python train.py --d_model=224 --n_experts=160 --moe_layers=[0, 1, 2, 3, 4, 5, 6, 7, 8] --normalize_top_k=true --routed_scale=1.0 --balance_loss=0.00186 --balance_bias=true --vocab_size=32000 --norm="layernorm" --grad_clip=1.0 --seq_len=512
Below are experts of layer 6 (counted from 0) of a mixture-of-experts language model. Rows are named router (the router's row for the expert), down (a neuron's output weights, with its number) and show model dimensions 112-223. Each number is 128 + 24 x the weight over its row's rms, rounded and kept within 0 to 255. Numbers have three digits each.
After each expert's rows: a language model's description of what the expert responds to. This comes from a sample of Wikipedia text that the model never trained on.

# expert 63
router:151123119115092120102114138084139138137129125123061134089111150144134116059144127119135098148129168145095108100128128125115126118150157130095149146113128161112148150103192113144136087150107138098125142066169133129109159118131152164128125116142157147099178112100088104084117153120131136123141132135136144142134100157116104100115145147130
down0:152129170158144132139116120102097147191060142140112136135123143101171101173135138117121110106113128114111125125121105107115125160139144110086104132122173141088121085137146142114084177092166119114132106115100150119170122170109158173084111162087126117114138102142071140143107128148144142096125134102139129109152150115132154141119126088102
down1:121150127133099126128084129101186098122095177114170140121124136094141153117133089148155161125102171098104159081149109088160091101152098098134111162150139160141153149144138145139133100134153125120151115124104110131134097116152139146138117122164110124159122110134099144144102140123162114144180126138152136165123104111144124131085143162146
down2:116121144094150132116128123152143084115165135169128125176155126120170204160139111124147144141140132128144133125126163135091154139092148125156126117158120143115137157156085150141137118112084138117129119169123150096154116149124113168116095142098166148153141074143124134144142112153118139141148093110102131115123145115127131105100126124122
down3:121100139100118131129096128151129095075120149116102095155161122138116082132067110162157109109136163134095098123119135069172123076123139164105089127168130152133122121151151121132127125109114138164114199160130091115162148110121161139123122140126164134089188124126140112152037152117115145121135106122120136130099142124134118120145114132146
down4:160108177142171139098135118066098108091090162174154119097179140140143112113142074121126108129121102144131137083131102121140142133093156137142099103121111125161138137107101156085101117109105131141171138170133137172120144130137089157119123118116152092126160161157159104128115108094160089108153115119119116109101118089124119098105166147145
down5:114115170094136148126124097129140164136155125143121121085101099126128116139139121119169154177122054177127112189122111104090124127125119115112096174162135144156143154138162151146113142163154089157161116120134146093097127133089138144129112109168120111124113156110132136130128132101073140095120117138142124118092125103090119147102146161114
down6:113139160161081157124094165110139132141162110137132114169135131172092144166156136143177102107137100134136140108109145133120130118116147070136146093127155099107148152151118113132148115138128142116123110107118085140111147181135129113125078125149135106130131179089112148135127156169129119089118136107132125112105134125110149170181115187106
down7:151142108098109178135143135142166130121091137099104113099119142099087128105136133127137152171129111144134128149135113136139105126159182108155093150126127144125131140127147094130120141142125174158138085112153135126136136108148102091127132122130086124124117148151101093107108130153150142140154185144106166145115153124086140112107137222152
Description: Discourse connectives opening a sentence (However, According, Additionally), line breaks, table pipes, and verbs after as (does, is).

# expert 21
router:128151074134094180095136136110162101108119134148103165094117169136091130137110100115133134136129161118091142112142149114109108111126164114130161149100143113134144120140155116152137119148092124147156151104156129168120151151118139106122165119161134139088141126121110093100103101115121131148110133141122144135157138137167113110135164179131
down0:139148115131148142138139125108124196125113110147123104113143117102129143133127131114126123181110081159108098132178174110141145124145103144097116133157130146122129170142122150155052093110123117156101114127166129119087160092117142077092109055130116117134085115111080113126087121136091111138144106098159172153097133138120146125102100125129
down1:130158127151132141154115117160094122135110117141146189121117122131136191105111167131097086113091102118152152115166109120138126164125164137161127114149162160095127109123089127125127135154129097148139120099102093138149127136102161127140137165125143164133109144116128155138160096125148126129143135138141130134141127079128119104112130079090
down2:125140125106147106134125067144111156123149128127144132141070100132139097126133156105149142132133169152160126127128097112156113116184142150128126117114115116142136156115153096130131123150159105066129114124090098095106126149152110148101073147113126115121139107148126099123127124151152148123138121145154139116149107109068136106139102160121
down3:136112130126127097120114117147143137095129189131151150118129139131194083095116122100152110093094136108118102139143076155118157115150129146121081125077158173142126124152137121111109117097139129138151183060177110121145104111136098135111088147145126131152110111118169158151125086113103139123085129120132101141115118120162130124151119096113
down4:142123139133133142175167133131146132155105109121151083121111095116151085172117090158080114089141083146166107145176130149113113093122132103084155129129093132083092131121150139132073100086143125156099100134081162106157178140143141091152121147087153156129125142130103166124117113133176111120128114105161126120140090127149157104146120060114
down5:149082184131132156129092181123127093122081130109097091160170152167179154091152118123111117116143142109131110115087123111085173141203119118134162114131104104103108085113087132127121116119099137133156134143135119100146132100149114157099108152143123120146171145116187203179121108091128114115129145104189113162129098133139143131125118132121
down6:077113139126135121096130108097136131109096097117116160143119098145151126120187105116162149080123093091142135165141134145141095130073097120128149105120150142154101127158169103126149126112132153099135114077095166164120118120134139148100145140154087117134141171159125147142128101089097112138167145140122121121143128156162162131142160110108
down7:124103068113096167122129175117154106132157158099137144135119107143127138175151145081124170175129144121119153136146110174126111127109089108120149131114088148133128137127130103117124145141093124139129146160138079149110113109089131091147118115154142090123127134077127114194171133117182125114149126155143150135122152110114121101129130163099
Description: Words in section headings after == (Career, Description, Reception) and sentence-opening subject pronouns He and She.

# expert 20
router:134137130116085114123098172124157156159126137131106143123067164164108103066114146146141142098093123203169155114088117074079109142125140104077141128140109149099162135135130110112140135140153143113128118096132083115143174133114155149122131108136121121115147129100101100120088129133126084128152134160134098134119146135165141108149115151112
down4:165123145127125114143119114140128158130143147084131101140114118172119168118105153127163123157157136131100118076115156129160108119160160109151150069158129166078116143130148087133109137152125099114118124122102115124070129081136143124118133078153098135123131077168155150133113147131141093126157111128194130156092140154115091153109117193152
down5:123112116137126086130133146144159092168149142098132086128098137150103117110152122124146140110142114148133128131138100118093109135097147127123127088163128104132092179142129123129104136134142137121104081125115169139112175144114161164087177176116134112122118133100078116080092172175109099136102128102126098160154145156123129135119097129106
down6:142065150146137119152092189162134114085134126156095113145156091130106089178104105146148146140097112133125128107127131154155101146114136113128133141116113135165117118098105115090138158141142140113147127123125178155158103104153180133147095214118138169126176117108148156151140113136133135153128138143137161124133127124122155123165129129134
down7:136147082112115161132148124112154132112120102102110127172106151104134149131165139179095106126133111092123136184160142112153187127082154127141078119153131105130127116140134186113162142149164073142140127127135148115139125103138125136099122121097124129134079122116109145101101133147172128100149114145115136121099124108160113114101157176134
down8:111131142201126113147111161119123153136133118162159142124124111137129139121130107140152114145147141093086128171127134109131123088113109109138128139207110161142107095125097134140121107141125144156143119156141154133128128108189112098139085106127066101154138158115123108146126121167146131097152095152104111095185150135090127154103160064123
down9:146147146154140136124107123166116104128188136108139142133156138088132123116115167154109167130130101092109119135118153127139122143132102122128100151134142187127130120154114136142123130138104087126106094147132113103122098161134097092130164113189134095105126122073135097103146123112073142113133103112113117171058116153113091093124186170129
down10:090124132162163172107116106111128127127135113131091133107148103107114133150137124107133107132092164170142126141142192110124113120111137166150141158151142138087144142127136106103112152121109153131139145104177145147127088133107113101101099130106144138184117104167103153129080168104113097141120076113054132115108114154105164146106156113124
down11:129114138110116166094119133164155137124095123099136116117081131137132134107147119155083145093157097114114126174096201137080154138082140109110167106127114123108131159152136091120135167136118138127143120147120147100128135130108154112132132147140132130149089166149140097111147164131141156168123157105106130111131110179148120110101128099138
Description: Mostly a and an, plus This and His, opening descriptive predicates in definitions and biographies, such as is a character.

# expert 56
router:133152140105100175142164129102142090081076139117090102135138145151105130101136109144142101094130135181103144112123129124151154147173139091128129111101152136080147146125142114120147139148140110115092104116133126147119141109134158137089135084162164124114154104151113147166107131086136078122182139120118148142127135147202150092148146156128
down0:167098076116131086138156115167125107125117138102114117142103124116132101165115125138113116144127115114149141161187146115139129145124111155139129141108143090096138108139109160170098126116158133155105153136098076132115156141132138104112111144117093128144123105119090120086138183083166148103077156141170177117169128152144134146123120092122
down1:101139166107146063139150163157124145112136150123144132131116102123124153128111101143073129042124128128128149133119124131157160162144118109123154113113163118125133102153115159128145162113155140145144101135103130099175169140157136106128141149093125140119113143141146157124141140141166141132157106119093178138102115139143142177107144088130
down2:128116099115153066106108113114120123114141130155146098151126100126145117117148148138083134128151137116137134170163168165101111160141099131092132113108129118123120170119143118083145117152134146135105130141157093137124105139111133099105078124150147108116134108160129138137140169130086118099107139133174153163122103140139120109148106090125
down3:107120170159136124140135135139134133147144083144114118131112146136130101153164135088120124081124132095170119128110144126136133134134125135060102067128106122153111103144111111137143175146125147129159098109103154127175130139130169133104127131116119158141063147113104155100196151110132114151101097137132085138118129107122177174137102113095
down4:153155121164141121101147109175144092109093141124135120154147129154178133123120155097100113131130111129149134115130132137120150110139129124142162124110108158119155175132117140090082118152133158110145156146136105163130069105130126166146090111148110119149129133101144106133102127161090130098156175131111130100123138131132142107132171123110
down5:141123125133107090126119118146104118135106096160109138148069116125131119125137128128171116147102116118137135138127123117141141109162104167133193192113163114093140112149150164082106112143145141141134166121160120146132137116135116139105109137092109127152158099142145094099138141115136140093147150146103077148165136160154157180139123104124
down6:134146118127148142166130163144107114132087145159101159114113128120129093160112121136157146124131100161164105140119132169137107096093125133168146125190144135132100129154116148126142103133107145153100138139152116116165130099138096172119146090116090125121130084138107120113102119130138164092105133116074137102117116120117146079184101158115
down7:115119115125181101147142113115112110129127171114093128123169121126126140135135120105045102182153127124127118080162089125147139151169081096146134154129112135158136148126166126107142121123121134134128113170121120091084129140119137144153101156131112111109123125140142121121136120146109075112115149139148144122119153067132106118125180160100
Description: Numeric pieces in infobox values and measurements, such as facility IDs, elevations, years, millions, km.

# expert 52
router:151139128066098162108117142107140137104111151139110153068095123137155079120118148089144129113147139130092123104084168139100161128110112134134164155117119154134172128129174074138201152159095129113133137131121099125128128122088154116126120093176147122099127130143131093128100145129086121131128111140091120135140139151135122096153141155141
down0:146130117113159158143152115131103105150109137157167121129184119081136109166090115080122129144189134124117147141165107137111129124129122084141129135149102165134096133080137161140118163160104094123150140111107193096107112124200090178147141104159132109159104112094161130141127132151096104137121119165133149130132136062123113122093169112098
down1:168120123116131149098108108120112192113115103140099122087164117150140136111135118090127158120112158067168127145121081124135158176113103125092124138132128059138113107137121146110122134158128123121148120126155123119101121132130129113120109098144123109153120163082150101141100122177099100157108118129056113127138089136134114102093120112130
down2:151120134147140087115144097138115116144149136114154136123099110118132085138140139165101117131106113075110107152143126143162149152104093133116159102147149133141164125123122127124165126137102195137118168102104124111104163111143136134130145096136139143199159063124146152131083144132109141102127131136117170124168118165127129109142074117172
down3:120098127118124117140102162114106142135091150154126157144134089167118137093106117119112154104106130145131123104138132107115116132098112102090134113148156152149116128125137076131133143134105125142157139171112127104093139164119155142115135131126083147132090176141070126153118137120136162142114148128185094111124113172127123162115128171157
down4:112170147160146141153125119118109092149107078106135165149138048101138138123101108107140146127109118123178118119077131116101077134148138166091136101127151100127121119135124120114098133145146132124138152109102142090106144120131118152166152148082137119133159106147134127081147135132191100125124128122156114144147067105157119156085162106096
down5:113140116132124146079117142103144112124175113162136100127119163140131149150137139130131171149178138109102135147085098112108139130146088119127091109100157157124162165129132132123157134120133124142148128145089122129121146090110122076102176089113106079114125168116124140124132130109112126123134149158129151110088125164141172126148121077100
down6:118119136074150144103121131103144115133120132124114106172143140106093112118128165170110191152107090088088139131140112114130145146149142153127128115145093113119154129118126120150143120133136149150132068158157091139132125122117126110102167164112137134171118142132143113134117151083121118076095170123195120085068126098141128131145139028095
down7:125112111146133110130131137130114133153163129123139149149091113152122141152137147130112104109128187125119136106134175122115138118113142149110099132134103102103123106122090092133146114086115131144118155109118147114090154135143146104172112153097132141087077094096090167131112191072109128136136134141127106119124182117145127096146135102117
Description: Line-start dashes in biography or taxonomy infoboxes before Height or Suborder, and football position codes like MF, DF, FW, GK.

# expert 3
router:136148116107124149140145149114140122138124147123137160078084172161150108096137107122147139141124128138154115091073132090099097124131129126106134109145153109111147142120140092133105124105146139082111108060141079154122159124128128122134157098139148116113166129134120065103104081090088113130158143132110108159116150110143118076191106138141
down0:130109143122143127104130147166136100125124146118103097189155109105154181087126138148133152121120121135133119080110132171138136125138136151118134143129083139132111115081099126146143145141142106110142140141135129137139094102103125090158126156139138129108128140112175111107139150111128175167106126106143166117100096101119122126114132141140
down1:134118134140102122110144167145119194101143120138148109120154112108097134126142120162132132134109124153151151145171125127126120132147147138151119152113098114112139144113161103129118098152147186168133140118119139144121166106103109110089148149120117140130103144130087124119069133191137168110116131085093144156165129116126169105109131095126
down2:178121109139127073107130088185126134126124161164092120141139119120177133132117130132139162116127118116168108162133134133173123129131116105145104099119094126123135137154110108103101135135133107116123113159103050097146125150169119127176086081093106105117140091091130152124153133140167102118122118143103096086153157144118125104137115058140
down3:108113123107129170067103103129114145138128121102110126100096130146174151096114101128152107150104198092154140140110093115143113127166129140135140099131129114123160130168115156127150101094115168154096134119165121126138120125140136149118147138117134112099176129120126124150132114084133130081121129147144128095136094120111116176119092101164
down4:120153137154110155142120123114133189156128103137136120117119141168103121121131119113135132123127142140129111137112148139163145103156071135104126118144160117158082100124136110148160116123135142155096138082134119163109116092142104126070130070154114124071091154095106133166092148131091136130135159106133138123087145131113165089111113122153
down5:149118115167138139112103085106128113111134110095136105123140123169125130122119144174128114134094117161167114076146136163128148147128119171120144094115163112123142168119138142164135115134087119153100134154086109107110143206127165111076121153142127111110078112129134171164127156135147123129055146103170115105104107147154113176133115168098
down6:171133118136121158147149112092140131169145114084124119147126149151116096131160123150137151133152099147126106116124112113119119137105112150127101102169108154181131096120120106159104171126090082123137146116107100109134176088149089112102087126131123145109126181122152111137091129132104116147154108146118090112091169141125109112154141148159
down7:114132126139112128116145128176149103071110118100155142206107082149148114092114110114148157117154112109114107126108119145142158167085157145147132126120141186123145147135101126140133139082116134113091179118131128151108148147109150162124154139126086078102127104141156148134114136107110108141155099130134128136119130097127132090144104150106
Description: Occupation, rank and nationality words describing a person after a or was, as in politician, footballer, American, often in biography openings.

# expert 12
router:135150138126083160117128151106123152134092131138137170121100158151133073089143117152102115157106128160129110090135156140099152155140162130131157117100107175118152121139137049142138146156142133134114133152131098179087164169099146131124137102169118113103158085125112105165122156111097093112109134112121080122150114148134156128129156124134
down0:110133095156099165151121172137141125123116149118155127135128161144146093131086127141119130110134132089159116163136121090108131153079112080127137071154114101111108158127099125118128101152114115166128093101132123136140137141127081114117133143144145129140142147115064104141135198163124133140085127172102131125133129090140094140124115115097
down1:094153108123141118141147138120125131137160116088153144131131132159114122127122140124158136177098119151138099103171138159107141112117109118102096186150062166162120114089128137161147125116121124109126138109127112123122182157139107144144094120147164144112074129148167107174119178073104148138115126111158126132132118159132152136113131114129
down2:129082125134156130105131163153134097162117127148137112099151145093118127094106149105092157082150150080088118091095121159161143114146161125113164105132069113108117155115156130129136117128096120135184159128142120144127094136124111118121099159150096107174114146151140136127121128107118103146088110138111077136152130157151145158140113066164
down3:155152151132206137075144134148121157126128153139095096131151093131128161134090113109123122124134120124149086118156120156126138093117143168116121174086151134103120124095168140117081156162122136132181145130164096143182124127150130173138128122089132144168103113106116138157108133121143142156156081114123124093128109091128157137103125101120
down4:096144149128111174113131155154132155146144152137134107127106095106125128151133151103125102140129137129168115164105144135072142149139124121150111116177111121115131131106134172057174108145113147112121166144132105132099175146142138134143129160123109151126094107126142090136079123131096154121105097120058119082132128096139118118156121097192
down5:127096126139119165127104155142105133125160137116164101108162095086123111124128139122113097120160128115114082115164140113151115145127154145094124142136114137148145137126124116152158090081109140131138055121138135095165101125105099080103167152116135088156077140133141121139195094130150146109141135151152127177099161114114112149119105156117
down6:126112184156126135110125160074130128130173152127124125135131099140107188154122119131117162127094098161161148093083074150146127127092145133135119079156111123144130134135144101117101153134157100099111126146117118069119092139127133144119121162113173136090123123128125093133117157172163154122109117127095114129123128135140123115114159119117
down7:125133138155160112161162147124132119185122143095126106106138117115115138170113126113134175107138133190131115151121136122116115140126104100148117125158143136107133111081159125125120133134125164119143144126070128103114140152154149102131123141071127116125090117099053140169133107130132105132119193118142123126131130139134127105114152121116
Description: Dash starting each line of infobox spec lists (Doors:, Battery:) and pipes opening or separating sports table cells.

# expert 24
router:156102156141086141138110150120118153161106164113112141082136146136108108081112133126113139130138126169114142127131174126104166132112163094120114117109134155153151128113134120146176152153088101124140118161125128128119114124094173175141119106134127159127127139104144127165140110100080075131092146131125099145128121110120117118160162122128
down0:130128141104102111128114108140137123158130127212120161126129088101110107158089131076190133108082125113155129095136184108141137127142150127149110119152106118155132126144097169166086058137147149113106120140141109104131109142110097155111107187139101157153121121170136101151161134148177121149129102165110131108160139169148127121178155106159
down1:147116078117113148122153114130096079112166089152142161125140136110125127138119178112145137126101134135085198128128134140123123116143142154124126171152112086129126163130145132140169109115123145113129185109133133171140110155127106143134135138144140097168150112147136139121122111075125103124156133149094116130098111077130168121147161136113
down2:138113132180147156113113124148137112114137138192156123103158186162141096115120156099154169101105126121113147157135196091132109106125122102140100108149107085147145148159201128110131127101154099101141149122110105125126125126117162116150139104113136142173128111132149115149111105124140081152076136133140143162128101095140129108111109070122
down3:111172114122115140099143153141101098151143136123084116131138123161142128167105096123136139120103114108092161121155152126153161099138111150132118159146120101121154158142150084154122128065143125122107151152108169145146134162128099129087131092111138142109152132157160063107118119138178099145125113103122183098116144128123139125128142127133
down4:124130129121107142131153111117131113140139134087121085115050121136138141143128139158066125158083143089117159112152069126152114099099119114190150152152122120107133137111147160137180096127139133113149110162107169095121090138119098132100139135125114114092129154152131118110127123134160145120120129152131119203082143107116145125141116149132
down5:124147132174143170158150137110138133149138136145099124152142137138123121090167108107088098123132137052143114113150110124105094143106117168155131102110128124123136143109138151127118115107142133146123120133117129152113147170149064160144110161136108147122162130126111129140137132129099099145184128088120125104122124161130118121121139121151
down6:129119128152071144155128139123134093151093118110118144116134129110113099095141150117103123132139114125150117136136098123095129133149154122109112154096109157103103109108142082147134138185084155160116129104129152157121085070149167150109138156133082124125117167149133165140119105168141131106107137120107139131072116133150130089094092120121
down7:106137167139159143142107143092169167076166118101094142101160121146135139156188092108100128151104160112131121139109144146106166153103089153125110128096121171083120136111154139128115143094165127124124106094099179076105080138146122136160130136122107111149107145093127140136146128168070106130132156152122137080135173140093132150119142158129
Description: Pipes and entries in sports-results and minor-planet tables, including subscripts in designations like 2015 KC_{13} and coordinate parts.

# expert 30
router:138121125135093163091150135096173083070142146089101108105095135135124100118121108128108095119117138163116148097112108139131147142152172099099138132100165109102165093092134096118134131169117115114142099111138141192129129121124160141116113133123166122090163133142112160142102141120116111155092125164136150123150089121173093105162150129139
down0:115168155159137117101115118160104129135186134135159124109153120148117128128178138092169166080146139110145124130115162140148088141104099088095164123109146109133099146127136138103155131145113128154134110163076114130125124101101133132186118140100136122147118143133124099181124119078097135120098153118116127150091141127109129173110167110113
down1:128141111149108115112104111083122109129125094144123132139160083129074155084113108122148111134117136086087116162100105172143136132085108183106122141137111117130102124152099123156099121140124138145099124143118161149142075150119102133145104107157156116114148144124116101129095184089155092131122126084137128180128114128156118164116128141146
down2:150061166157139137129142162123136087081147147136094125099123133140133137164117169137138129126119117148129147132153171104123128094074124144147099145113088095149139158139144166073207161099128105101124148098054096098138123151113121131123140162123151126105126085120146141146115097122148105120075142145176097169103135131145117145120156095106
down3:118138129108142115107125143110152146166154097092117116098137110094114085145155099137092093120159148115157114130126185096160100107146093142149147107124154080179104081134139119171141108118131160057117122135145128142135096113151139131102148077124141107129160114104152144123125151154107126110184108130140118128153168140135156151099115144151
down4:113135130129116141157136134129140077110119135155179122180142119162116176115091100092183093087099141162112172119139129149148151170117130151114127112134123155116125121136120109098135150142104083150097149157136185160085148122089117107169145134124149145154110136112133162117133139113129133096133160131103160134122137117108141076174112129117
down5:155153142138074092150136118132117154111129140152161135110093113096147118117125155133129121142165125111152149131098166197088134117126160125129157099174114108091133103124143162094073105130136142119131114135100108141109139156124168111141126128102060139150120114113108135120094126219099100103212110109168146142126132116156133085119129155111
down6:119106131134125121150163126114141174169147117141129114123093139158097074132120173108143145158092122159116120130149154109116128119154092146113115144106149099135134097122139095129138153126129134120090092104130114131090090112103158104094144151144117145095116068109085136151096127178122137141128115130142147117092124125138112119124131167155
down7:139169174080104107086120144119126156164163151089136166140134140117163128120124124132130153158136103151105135160139160112141097082121128101112154152070136145086133133126135127138096134194118125132124138140099146123121183147122194143154127124119129136102131108174096122149119131107092121153079118114151108161129153133153126150134125104157
Description: Years and numbers after in, from or to, such as 1967, 2013, 2024, plus some first names and numbers in codes.

# expert 22
router:157121143129116131124137103127161124113119107150067143107108157149146109113129120117144125098137185170123130083130090143154091093169153121117164099114150092079123095118112083171149113152087141083138149141128110136126153167129150128099165088148128107131146122108109132112134123050112085107138148147115099127150128131139187108137149149118
down0:110119158107133125087125110133118121098112118157121136126120144184135118103111107106143087149165155136100162107103131136137144160128136133163186155129075101109145114141131089143134139123114117158085153127144110126125162133123173150118087164131086132148102146083129125133084170158119122128118140144152104117133135112114123101190127098137
down1:149148083117108131084163150108109133109146144153142112102142143147085127102138128136127152117111100111109140131115166111161132131087149107160118174102124170139185160111132137109105152148131121171147123148159156151138098127157105130175119103165120105106133155122138124133141131144101121143142129147133133140148135063139095090166120157118
down2:176111109159138095082154079103091118137159153074142111120120131105152129106131153124120103086116151162134147145118131124143134142127167161143134129139136133123127096145130101119152131143058091122093171179137163119147105149125152123155128103085115078170131135133125143100125099114099122098121138127124131133111134066123139106119124152118
down3:122127174176147135110153152143143096137089136089142129101119125142122120112179067148115154159105153097144156141168123067164137118121090078112129126141065118095173150158098100092141127104132134141107100132134117112139107128145178121126101155111140122112130122128121101146092138124167096109125157091157140139116139133118122175101126126100
down4:100116162089171104140125123123125160154132121119179116146140113110130096151088157116121073154114123096146135126126091164096153103098134138124142135147109112116109113110138119139116119137116152157158157144116078149104131157140156113145173139124130165131111112108156153143078174210132139157137149128119113126139109141093173121107084051129
down5:124140135141163148181116169110150178126146162106121123111081099111113130158148082104131120154144135158096129130129092106125135077105134148109135140121103083144108162132126115071118101127118124124156156141197125116095131122142156129133142173131155135108087110158055114134112135092133138107094091108174093150120099168164129123169092095109
down6:098165092094176129128123173150148143148167135111134106130116092101118131104116140113125160161157118132109092118146110137110091125162101161117128128120120138106102092135150137095126119138088167153115125074138120166151120142154123139131155160131151127113109176165132152118155135149105165151090114113115086104098095142141132125143139164141
down7:136160148081102075101139110133119181110116104108123171125113123133168190123103129132154125126128113143114138105096108145159106100115130105096154114145076117122094172155076115172092136073125135138169132123106096122120157139098100135142174144127103142156151142127153130136159154103121135151154137102148143140111150137142157114135128159130
Description: Prepositions after a noun or quantifier, mostly of in phrases like many of, much of, none of, plus during, between, among.

# expert 2
router:137146130120094134115097124123117147128114143144118147086109140156135128094121119135150122086108170138131158121098128180141099149133157097135124115105111116120123117124123093180154114150092107097149124106158100123134129143109157114132125151151173157118143119138104102085084162126133091128135142119156142187137146123179171145151154163106
down0:115127159111141079094116175162157132126110150110129149116077118131174094155086139134158093152118202139099145138068128124136111092172147159131111090163112125129083074126110145156132069132114141068117125126125116115122161111149160100141140128088111114152103145110108141119092116135106135143165128115157118133130126129131147133126162047152
down1:112152102122138110145130111147082164148126098136129152121119077159143139153173115116111130150144157158126140127140108126169090149107116122143144127098148108126107129118141123165094133102158149175126107093088127104136101114139110137130132156117120106168098179097158111183154137129160115138099086173127079082107125105142120101163152173124
down2:136109164127123099198118157114140095144119123163106151119123135136148102122086148127117143126139157108142131153070099132105148158138147111097134133128119089128085133121114178096130171137133092110147138137095113104119164149166145154173091159140164160137141137150116142098085131133131130103105156127139163110091104086167118119130133149101
down3:159153153113198166085118130120114096129162131121082159106146138161153094135142086129118158115111094100140157129100127123101151143139105097149132147086102124092155122107148112131110133094119115154094148124126147143154118066148136157137116132097138114099160128115146151159160109106150163126126142125130184118121115080117118132116143133099
down4:151095109111110151168134138139148101095164144151139158151149147178116111105131116120142138161113059131126125173118105133171148093104134110121136166108131132136104134117129143119140133152087168119167190169168077109143108152192147147082141138121127146124154094147152125112128103164097114179106125129146079142108102124069130135112133171116
down5:142111137090163101135185105128126164114124166093151107115113111123093097163132143129137135086167092147086101125117098092076110100107148148119093160116127133082165161142144136154096140108139149163126122145137131110102152138091098114094164131114137116101091088110141139128116124150107128154147121136122138138123156104095151136159130163115
down6:152094103116140120141138042119120148153107115137119081140136162150102148090130153133096065140108126139125126096138144156140094180151122126113110131125119146199129129112122143110110130128116129121170152132144143109097114151146124144083085097119121114109157077115148141101100156147136102134102121124168142142159159153129128145121106127095
down7:129102153114096130093120168134111124121089153141105060109111133121156157128109163136122140135135103114159141149120185118108124155127153123127114178081140080107127108116133111117147137081124129155149120160173137143136140146123105165123149156140138139116112117148161117124121139123140147129054131148148157110114101166156155109144080148114
Description: Function words and short words inside quoted song or work titles, such as and, of, the, You, Must, Did.

# expert 62
router:105179126145114173123146147094136144142120168112091135139085124116110121096121130117125117143107127174099171122096127105118140176137150111118130085114174139128153173105127118150152088130120110096103074142156136139080158102116151131147165071133152158105137129098163122088119106122082125110140134163131134108139120155152119103127128128080
down0:140103119154115118131128137138134155108110108087120129145150136179107126116134119136140133098160154128139184147093198121108104134124101102130135168155115091154134093119122130130123126136119153138122138103115085104153112125142138103110163145137144109136159138155126100165149148085155105160152116116133098178133152148156133097134135129170
down1:124142136120141139143138142089183134123128107140118138103136105122164086136139109126105141129163139084113137121155079132145131084141128162147081127096117132103132150118146125109128113099109135118139123055166101162130111152109130140099083174158084110130141168113109116117186142153162123163102154137120109124145172107068173117133158158139
down2:108165095101136145098133138165164133102099158149094133179151103125118144100083146077092146113136094109118121109152111130108128141124100139116103168133126157138095170100103150152174146151126105166142100139112151163130120102137125101138141131127085149134125142165185110119139152126152180147138126137117126100101099080111120132090114180137
down3:165149107113126099114143152130143131083169147151141100156130140137153137090132143123114097131083129138106097120084141169153174140132143155099134152136105142120131102106068146107110142159089133164130122131104101122158120100112152182137177166125169122126124093106143163125140117144107104153119138159139093063152115170128109112154111157114
down4:154133145136131170131143098142068131129145101141160097129091153147105192109106127151114141110143090107116067140129096139127130132152136113105114107112131109113095152132209118137113133110139133149057116154119114103143119121115138111136077110146150126100149134119155144161129111120134134135087149117095159136103121107094191159112123119164
down5:135130179162152130165164186078111105109087138122131161151147107117112097111148139123113135106134158110124125134129136096117125143134090168150097139152120174132082127170102118146171144108113134113140131128133152085177114126122082132102120135108131125103123145184128135122187092104129121127139106168135115123144107105126094066144083118134
down6:113152117135124140144106100157129138094130117142132121117090117062156144085102175130138099141098103126113120114159139135160157158166139153115086150104114135117171171119117099139136153151108129114124102126118098141145081166120147094114142121144118117118126139192134158129153120132109120132109160130069134144091178114144107132162119147136
down7:094139172120133174123123106154149152123077151125140134121166112107076143094119132144128122149148133154114141099104146154109100086109112066112081147085119171136141116145097103161105117093125106149144107135117153100107096135108168128133125122127088162158079093155136108138130129144112170111163110106119133093151116116182116123113129171109
Description: Nouns and pronouns closing a phrase, often verb objects after a, the or his, such as him, children, work, team.

# expert 32
router:114139148131094143138121158093147113136098135140100121099108168164136101078095134149160144094089142163137153135086157143061113157140134079130129141122117125106110089114147095137173121158143121088111114110174119134133135151120137158114178143161139138122134118103114111099088149095124124119149156154141125161136120153156142092139137151092
down0:090135096133098133179142115149173148170084128155105150134131114126130099150120151127119146136140093136155147155109128113154114133137159149070129110130145120177139120112137110125103154126134110181145086102129097158174138133144123143105128141162070108109133132133126114142159120142157139125136133130148105068093112124151099103164141117136
down1:125112128120106126112154130136142157107160141106104093154148075114132135075134157114141132098075121114106126139093143142131151164116146113166087145089135146123129136154139145118185105105145176138120103130153135149134105126060075151090131142131127112154138167130100103133096093128147136146116152113150132105124143147158140111158113085126
down2:100146153142121142114148102137124126159122135136129104091109115124109098074181131139101105150142171122122177097098144145122124112098127095165110135130104176134138115162131117158148134111138127133131145107178137106143087116098115126126108103193108108161132155158092120146134178145138127145083156086104211160115129159173128157090121155128
down3:115137090118162127094144101121138083127126156092111123125119109103126092141132110092126132141122098166127082126127119099135148115127111125134167087154099118129117163107195107144123140103123162143116136160093159129110148169159158125127091159123164166144151165140110112136114121141149140112117156150157125111130112113108131150120130109097
down4:161130151112114111126091134118103108078159120184080153155133114205126119114106092104142152140121156102152142127108109148140127140175126091121115159097091112136140134151131135107116202083149133107095127147122140136159156130135094145141115158127099143124150100142142169141193124093124132110120123119142137133138157087112112081119117111118
down5:116117110170123143122106140170103093128179142119106144121136141103158134123143130117168137103141095093105165100138132141168130115085178174135083113172183127138169127121121108101161104078116122095153129111119162133103113156153136126134110114136155196122128137070130077070177100130114152125155120116130133120110098141160115123144129123139
down6:120136086108095134107137146144115134125109140161130154113145061093128131153159105104102087142129128128113179162147106126156133133108095163125101108090105083100143165156147123141156141128108113118119110170133162149143142178102118088094152170138111136093155071176121163149113107133121122118118129123103121138137112112074153119162147071137
down7:090124114142140129134116157149100106147133153107162133128120092146087138106144143172170127124157125135135117136164121153110121161152140136135132139118084129169104091147169120097123129112113116127180121103122168126145124115106104156150138153101123113162102138145127156135084121130135153076128171138134180144099097146144166131171118142165
Description: Capitalized content words inside song, album and book titles, such as Girl, Love, Night, Hand, Paradise.